{
  "normalize_top_k": true,
  "router_noise": 0.05,
  "lr_router": 0.000329,
  "norm": "rmsnorm",
  "positions": "rope",
  "tie_word_embeddings": true,
  "beta1": 0.95
}
Below are experts of layer 6 (counted from 0) of a mixture-of-experts language model. Rows are named router (the router's row for the expert), gate (a neuron's input weights, with its number), up (a neuron's input weights, with its number) and show model dimensions 672-767. Each number is 128 + 24 x the weight over its row's rms, rounded and kept within 0 to 255.
After each expert's rows: "gets" lists some tokens that make up at least twice as much of what it gets as of all text. This comes from a sample of Wikipedia text that the model never trained on. Tokens count by the router's weight.

# expert 7
router [127 156  79 120 148 139 161 122 150 120 114  93 131 190 161 101 137 115 125 132 142 106  98  86 130 109 171 128 176 138 123 134 127 174  83 130 142 192 112 139 180 178 137 122 147 155 131 107 123  95 137 115 131  88 120 164 152 140 130  81 105 107 130 125  83 133 120 151 103 111  89 111 136  98 136 142 155 138 106 140  87 104 128 175 148 135 154  97 128 126 142 148 113 179 132 173]
gate0 [160 124 148 137 149 109 153 152 157 127 166 108 157 150 147 141 161 100 103 148  92 129 110 150 166 101 137 159 112 125 126 111 125 134 141 121 164 137 156 139 153 143 133  65 126 160 134 158  78 145 151 148 114 155 121 152 177 123 114  96  87 104 187  86 124 169 164 180 144 113 135 129 120  97  93 100 127 134 116 156 118 136 120 118 153 165 145  92 125 111 133 116  92 154 123 132]
up0 [137 109 147 154 149 169  85 136 133 118 174  64 156 103 132 112 175 165 123 129 135 151  92 118 134  98 184 145 111  98 166 119 134 146  93 112 156 115 134 127 126 115 155  84  94 167 123 109 115 145 132 158 135 140 140 130 129 137 115 111  89 138 160 121 114 143 112 182 146 101 141 123  98 125 116  72 157 115 133 161 153  86 164 151 143 138 154 108 106 103 144 163 144 134 165 124]
gets: " in", " the", " at", " on", " of", "="

# expert 0
router [122 134 106 121 109 116 130 100 135 115 138 152 148 137 131  85 115 156 116 149 136 122 137 125 151 127 117 133 119 139 131  76 146 143 100 127 145 141 130  87 139 146 127 116 120 126 150 117 100 116 111 184  96 119 144 153 125  80 135  99  96 149 164 128 134 152 126 129 116 152 111 105 168 136 169 113 147 126 111 122 116 135  84 124 114  84 108  94  96 160 125 154  99 191 141 134]
gate0 [110 158 137 156 121  74 134 119 134 151 142 143 101 125 101 178 128 147 131 111 111 117 123 138 112 169 148 111 124 167 135 118 122 102 120 122 154 151 122  96 127 127 121 149 145 144 135  94 213 108 122 114 128  98 165 123 160 138 145 125 132 136 121 126 117 122 147 123 120 121 140 174 129 134 130 106 144  86  79 141 122 162 133 110 120 124 124 110 124 111 128 125 130 132 139 115]
up0 [130 168 100 145 163 126 135 134 162 112 136 151  88 109 147 153 123 163 113 100 163 142 135 154 163 163  97 188 135 151 149 139 114 119 117 134 164 173 140 134  99 113  99 149 120 120 120 124 108  84  88 120 121 102 117 133 152 116 155 157 128 151 102 163 145 161 143 133 104  74 135  88 113 114 166  77 177 143  98 128 119 119 134 108  98 144 145  97 116  99 101 141 148 102 107  87]
gets: " of", "\n", "==", "b", "at", "k"

# expert 13
router [137 138 113 162 147 143 159 108 137 125 119 117 136 155 161  96 145 108 131 107 113  89 108 109 103 156 115  93 118 174 146 116 162 108  85 127 131 122 109 115 100 175 113 166 148 173 157 105 139 143 123 133 133 117  96 158 146 147 139 104 105 132 156 140 143 118 137 139 123 156  67 144 143 135 127 139 136 101 122 119 137 141 128  82 136  97  87 134 116 111 148 117  88 151 114 131]
gate0 [158  90 133 108 150 113 101 125 133 108 156 129 149 129 134 162  98 117 143 120 107 100  95 102 104 129  95 112 120 116 141 126 117 137 124 142  88 100 134 153 107 106 116 143 131 112 186 100 135 121 122 137 108 177 106 115 137 109 101 128 122 131  83 127 163 137 113 106  89 122 141 102 139 195 132 164 144  84 130  74 156 164  73 147 157 107 147  92 144 132 140 135 111 116 121  86]
up0 [ 65 160 113 147 115 123 125 122 130 152 111 132 127 114 135 114 169 129 144  99  84 146 173 112 120  69 151 159 153 124  92  98 130 121 167 105 182 151 139 101 153  92 129 129 116 133  79 127 114 146 151 142 137 131 132 135 104 119  92 100 143  99 118  90 128 121  92 131 166 159 130 137 148 114 128 105 132 151 146 168 103 102 163 138 109 124 106 129  69 141 128 162 155 137 143 142]
gets: " the", " for", " his", " The", " of", "'s"

# expert 4
router [181  95  87 123 134 138 136 119 164 102  72 157 141 117 143 115 143 115 117 121 153 126 114 134 145 103 154 117 138 157 140 138 125 157  94 104 139 115 116 112 150 151 128 115 118 174 129 140 147 114  99 139 102 143 115 111 113 108 107 100 146 134  93 145 121 138 119 132  95 121  90 149 144 117 148 132 138 128 108 119 118 124 110 148 133 127 106 110 110 165 113 146 128 148 125 180]
gate0 [148 182 166 156 123 137 135  91  85 100 157 145 119 131 141 132 157 118 158 134 151 144 115 148 115 138 100  92 139 115 108  90 162 141 123 110 159 133 125 144 138 152 130 142  84 102 117  95 122 142 132 125 115 118 110 141 136 123 107 168 123 127 118 119 131 106 132  94 158 162 117 115 134 149  90 122 134 138 162 105 153 114 120  87 109 111 168  76 153 115  85 146 129 126 143 142]
up0 [128 131 110  77  91 166 123 112 128 157 127 140 125 114  90 125  94 106 135 108 128 148 106 122  99 124 115 108 111 127 148 105  63 132 174 130 121 125 117 142  89  95 118  93 128 148 122 130 122 165 111 123 131 187  86 107 134 120 112  74 132 107 159 136 116 165 114 118 100  81 124 128 115  91 151 135  97 122  90 153 139 171 134 118 125 131  80 129 118 164 132 137 110 129  89 118]
gets: " to", " not", " =", " also", " was", " is"

# expert 19
router [160 136 100 148 123 149 109 107 152 107  77 137 108 123 140 117 130 121 123  90 147 125 171 135 163 132 155  93 160 165 179  99  95 148  83 117 134 156 117 135 121 176 124 137 113 156 138  79 137  97  99 148 101 183 113 144 117 169 105 113 110 118  84 131  96 104 161  89  98 149 109 173 151 139 141 165 155 146 142 139 115 142 135 133 137 140 128 107  94 135 119 153  97 153 103 145]
gate0 [119 111 119 115 164 112  81 131 125 136 113 142 134 123 129 149 151  91 114 134 114 134 114 143  80 123 179 139 121 125  95 130 147 140 152 115 158 137 155 121 182 145 108 108 127 161 110 151 136 110 142 133 125 144 102 136 142 187 102 189 106 192  79  99 142 128 147  89 170 135 131 131 158 127 134 132 140 110 118 136 117 158 106 143 106 160 173  96 108  99 166 118 155 104  94 161]
up0 [132 147 109 141 111 158 130 118 149 157 115 183 131 162 142 121 118 169 127 157 154 108 126 137 139 121  99 124 134 139 146 135 157 151 117 173  93 144 119  68 100 123 120 133 115  96 125 104 160 130 151 135  87 153 143 141 118  93 180 122 161  94 140 148 121 111 127 160 140 105  95 118 105 159 116 132 129 132  97 105 110 113 169  96 154 150  93 115 176 141 133 160 147 148 159 118]
gets: " was", ",", " is", " with", " by", " as"

# expert 12
router [137 103 120 121 134 131 137  90 134 149 106  80 137 134 138 116 141 104 112 124 203 109 166 129 114 127 156 135 117 152 147 129 147 149  94 149  99 162 134 114 160 174 123 125 185 163 149 131 111  97 113 162 109 134  92 146 134 122 121  83  96 134 125 154 170 113 165 170  91 128 135 111 107  94 124 169 148 106 124 177 131 172 117 125 137 121 117 113 108 136 146 159 120 120 127 154]
gate0 [ 99 104 110 129 122 162 124 127 125 142 125 139 139 133 125 115 122 111 166 132 145 170 144 103  90 157 118 130 116 150 147 146 142 113 112 131 121 110 144 136 170 119 127 141 116 111 123 124 156 109  98 117 129 130 118 141 153 151  86 119 133 143 118 107 107 126 135 139  99 100 139  74 165  87 210  81 134  82 141 147 133 146 118 117 133 113  87  70 114  92  82 107 122 101 141 110]
up0 [133 124 121 113  98 136 120 157 111 140  97 108 143 100 142 176 179 114 162 118 164 133 102 145 144 165 128 115 111 135 187 137 137 137  77  91 179 103 131 129 127 126 115 111 151 153 128 133 131  99 144 139 140 119  93 157 161 123 149 136 159 121  92 124 156  84  92 154 126 125 170 106 125 118 116 120 134 164 145 132 110 119 154  85 115 112 160 117 114 119 131 132 115 159 133 141]
gets: "in", "on", "en", "ar", "er", " first"

# expert 10
router [124 126 137 142 116 146 157 130  85 105  72  93 157 143 132 101 148 135 112 160 124 116 109  88 135 149 125  75 131 170 131 116 107 163  72 129  86 149 111 131 109 179 101 168 147 159 154 131 113 118 113 152  82 124 112  87 111 127 153 119  82  99  99 121 154 146 118 139 125 106 108 134 153 115 127 137 145 127 122 125 117 142 111 139 133 147  91 130 115 123 144 146  69 182 106 126]
gate0 [140 155 186 121 100  98 134 126 156  92 113 137 164 128 147 135 151 116 109 119 144 127 155 119 118 131 114 119 129 159 137 116 160 129  61  82 128 154  99  94 161 133 143 133  86 155 117 131 118 142 125 153 135 122 112 106 140 140 145 130 114 103 129 187 101 123  94  93 104 122 153 177 103 138 154 136 113 101  79 140 171 101 152  98 123 116  98 148 149 146  99 176 160 143  60 130]
up0 [128  98 115 101 131 161 128 126 127 151 116 114 101 103 104 122 127 167 120 142 142 146 105 148 140 152 139 141 108 131 109 145  65  94 142 117 164 130 173 152  87 160 128 121 123  92  60  87 138  97 158 116 116 145 128 139 109 113  92  80 156 148 166 105 139 131 105 132 135 129 141 119 125 106 140 122 175 169 124 124  82 134 145 159 163  84 135 109 147 177 163  90 131 127 139 134]
gets: ")", "ed", ",", "1", "\"", "2"

# expert 16
router [135 113  92 157 103 126 130 147 155 143 132 129 136 145 131 136 127 135 126 109 140 110 123 105 112 128 126 108 150 140 127  85 107 136 116 114  93 148 116 151 101 132 154 147 119 180 154 109 150 132  88 134  74 125 121 151 116 119 136 127 122 103 135 153 129  69  91 109 134 143  94 145 148 147 141 118 159 133 113 110 168 124 103 175 108 110  94 124  95 133 125 134 121 176 102 201]
gate0 [150  96 143 111 119 148 162 135 104 106 163 122 108  82  83 139 134 110 103  86 163 123 127 135 169 140 126 105 105 156 114 130 117 144 105 122 145 113 143 119  96 129 107 137 158 118 142 144 155 124 108 134 115 104 123 113 132 145  90 147 122 100 123 137 147 151 137 163 132 129  95 147 124 114 161 134 175 103 122 136 125 147 132 122 146 134 124 139 126  69  98 129 121 156 121 104]
up0 [155  93 177  98 132 175 170 138 115 113 140 123 133 123  71 110 130 118 128 105 112 109 135 121 131 114 130 120 150  70 103 134 131 139 123  81 107 137 174 120 131 120 128 152 175 162 135 155 145 124 125 141  98  91 108 124 159 118  90 144  83 120 137 123 118 154  92 142 136 148 144 134 104 142 157 130 166  96 122 121 131 118 146  93 124 154 149 143 140 113 123 167 135 150 133 136]
gets: "\n", "-", ":", ";", "|", " -"

# expert 15
router [130 111  83 173 124 103 134 142 149 125 126 130  70 140  92 103 110 125 117 132 145  96 101 146 123 116 130 118 181 146 135  87 138 157  90 144 120 151 129 162 117 146 142 179 111 133 108 158 144 128 151 120 100 125 111 128 106 101  84 114 101 109 120 120 129 132 169 128 128 102  74 147 180 114 154 129 138 131 138 163 189 148 127 154 130 113 125 117 137 151 119 128 141 142 120 190]
gate0 [139 182 157 146 117 139 116 117 123 140 138 129  69  94 138 124 157 154 126 163  95 136 155  95 110 140 105  86 158  81 115 158 132 124 114  95 132 123 142 123 122 170 114 154 128 170 120 113 144 154 129 127  83  82 114 163 160 112 143  76 152 144 132 160 144 144 132 140 119 143 137 128 115 135  85 102 110 127  88 136 147 112 171 141 103  99 140 116 137 115 112 145 117 116 132 171]
up0 [149 127 118 118 123 126 127 124 145 128 122 117 128 128  84 100 149  80 127 140 132 118 144 153 106 137 162 149 189  92 138 139 147 123 112 111 113 140 106  88 103 109 109  86 158 143 122 112 110 152 130 145  83 173 101 141 116 136 113  94 123 111 164 149 149 106 150 104 111 172 129 122 138 116 154 149 152 152 158 146 109 105 156 111 174 116 108 132 103 104 143 151 116 116 140 146]
gets: ".", "s.", " \"", " out", "es.", ")."

# expert 3
router [144 104 103 177 120 115 147 107 143 161  92  94 139 129 178 118 101 135 157  98  82 111 146 148 116 106 114  85 138 156 174  84  98 131  76 131 119 172  90 177 116 149 117 171 164 164 155 142 122 131 159 147 124 138 108 144 111  97 121 105 129 143  98 151 110 113 144 163 122 121  69 138 127 110 147 123 135 150 125 133 104 108  72 154 138 105 130 132 106 109 138 154  89 152 117 123]
gate0 [166  78 181 142 106 145 124 103  95 123 110 142  88 103 116 121 102  83 157 142 144  74 143 136 127 101 151 136 132 136 155 149 161 145 134 120 117  91 149 129 132 117 172 160 165 160  70 144  87 149 109 153 138 169 159 140 143 128 131 120 117 139 155 112 115  99 140 128 145 137 103  77 163  78 157 139 115 140 158 100 138 173 115  88 150 154 131 164 130 122  86 148 132  97 150 181]
up0 [124 136 147 142 127  92  98 145 133 178 180 132 144 107  97 115 140 151 136 138  86 165 109  95 165 133 141 158 146 137 102 143  91 125 113 113 112 127  97 136 122 158 135 113 108 130 175 119 112 124 115  76 136 147 107 145 100 118 118 111 145 122  79 124 109 203 116  89 126 165 166 157 125 146 130  73 121 126 108 132 129 111 119 173  84 118 115 134 110 114 162 152 126 110 102  91]
gets: " a", " in", " an", " A", " T", " In"

# expert 11
router [109 134  82 120 170 123 160 119 145 117 123  89 125 106 110 141 130 147 153 103 131 122 112 124 116 156 131  98 162 135 165  81 128 143 116 119 128 131 140 186  91 134 159 173 112 144 136  90 129 130 119 159  95 147 146 179  87 127 137 108 140 124  78 149 133 135 128 114  61 157 130 141 178 115 132 153 171 121 140 140 141 161 120 172 134 121 122 114 133 149 112 123 101 132 141 151]
gate0 [122 128 163  84  70 134 137 113 107  66  92  99 160 134  92 144 125 150  98  80 113 144 126 147  97 152 142 148 122 208 180 126 160 125 164 127 182 137 117 184 156  99 108 111 152 157  94 156 116 137 112 110 126 157 165 138 155 106 101 127 152  80 126 153 129 126 120 144 109 122 143 112  98 145 134 129 102 122 113 125 132 138 134 142 148 159 100 128  96 160  96 120 123 138 111 124]
up0 [165 160 175  99 136 163 158 112 100 125 100 101  88 168 127  84 132 138  94 137 140 102 142 159 123 138 132 126 106 163 120  89 114  93 121  84 147 153 127 136 166 108 127 108 145 113 119 122 128 109  93 128 114 133 110 137 139 153 157 117 145 169 124  95 115 111 123 149  96 157 117 119 121 136 132 135 105 112 178  73 114 115 142 142  93 132 142 109 152 133 108 146 115 124 115 114]
gets: "a", "i", "o", "u", "s", "us"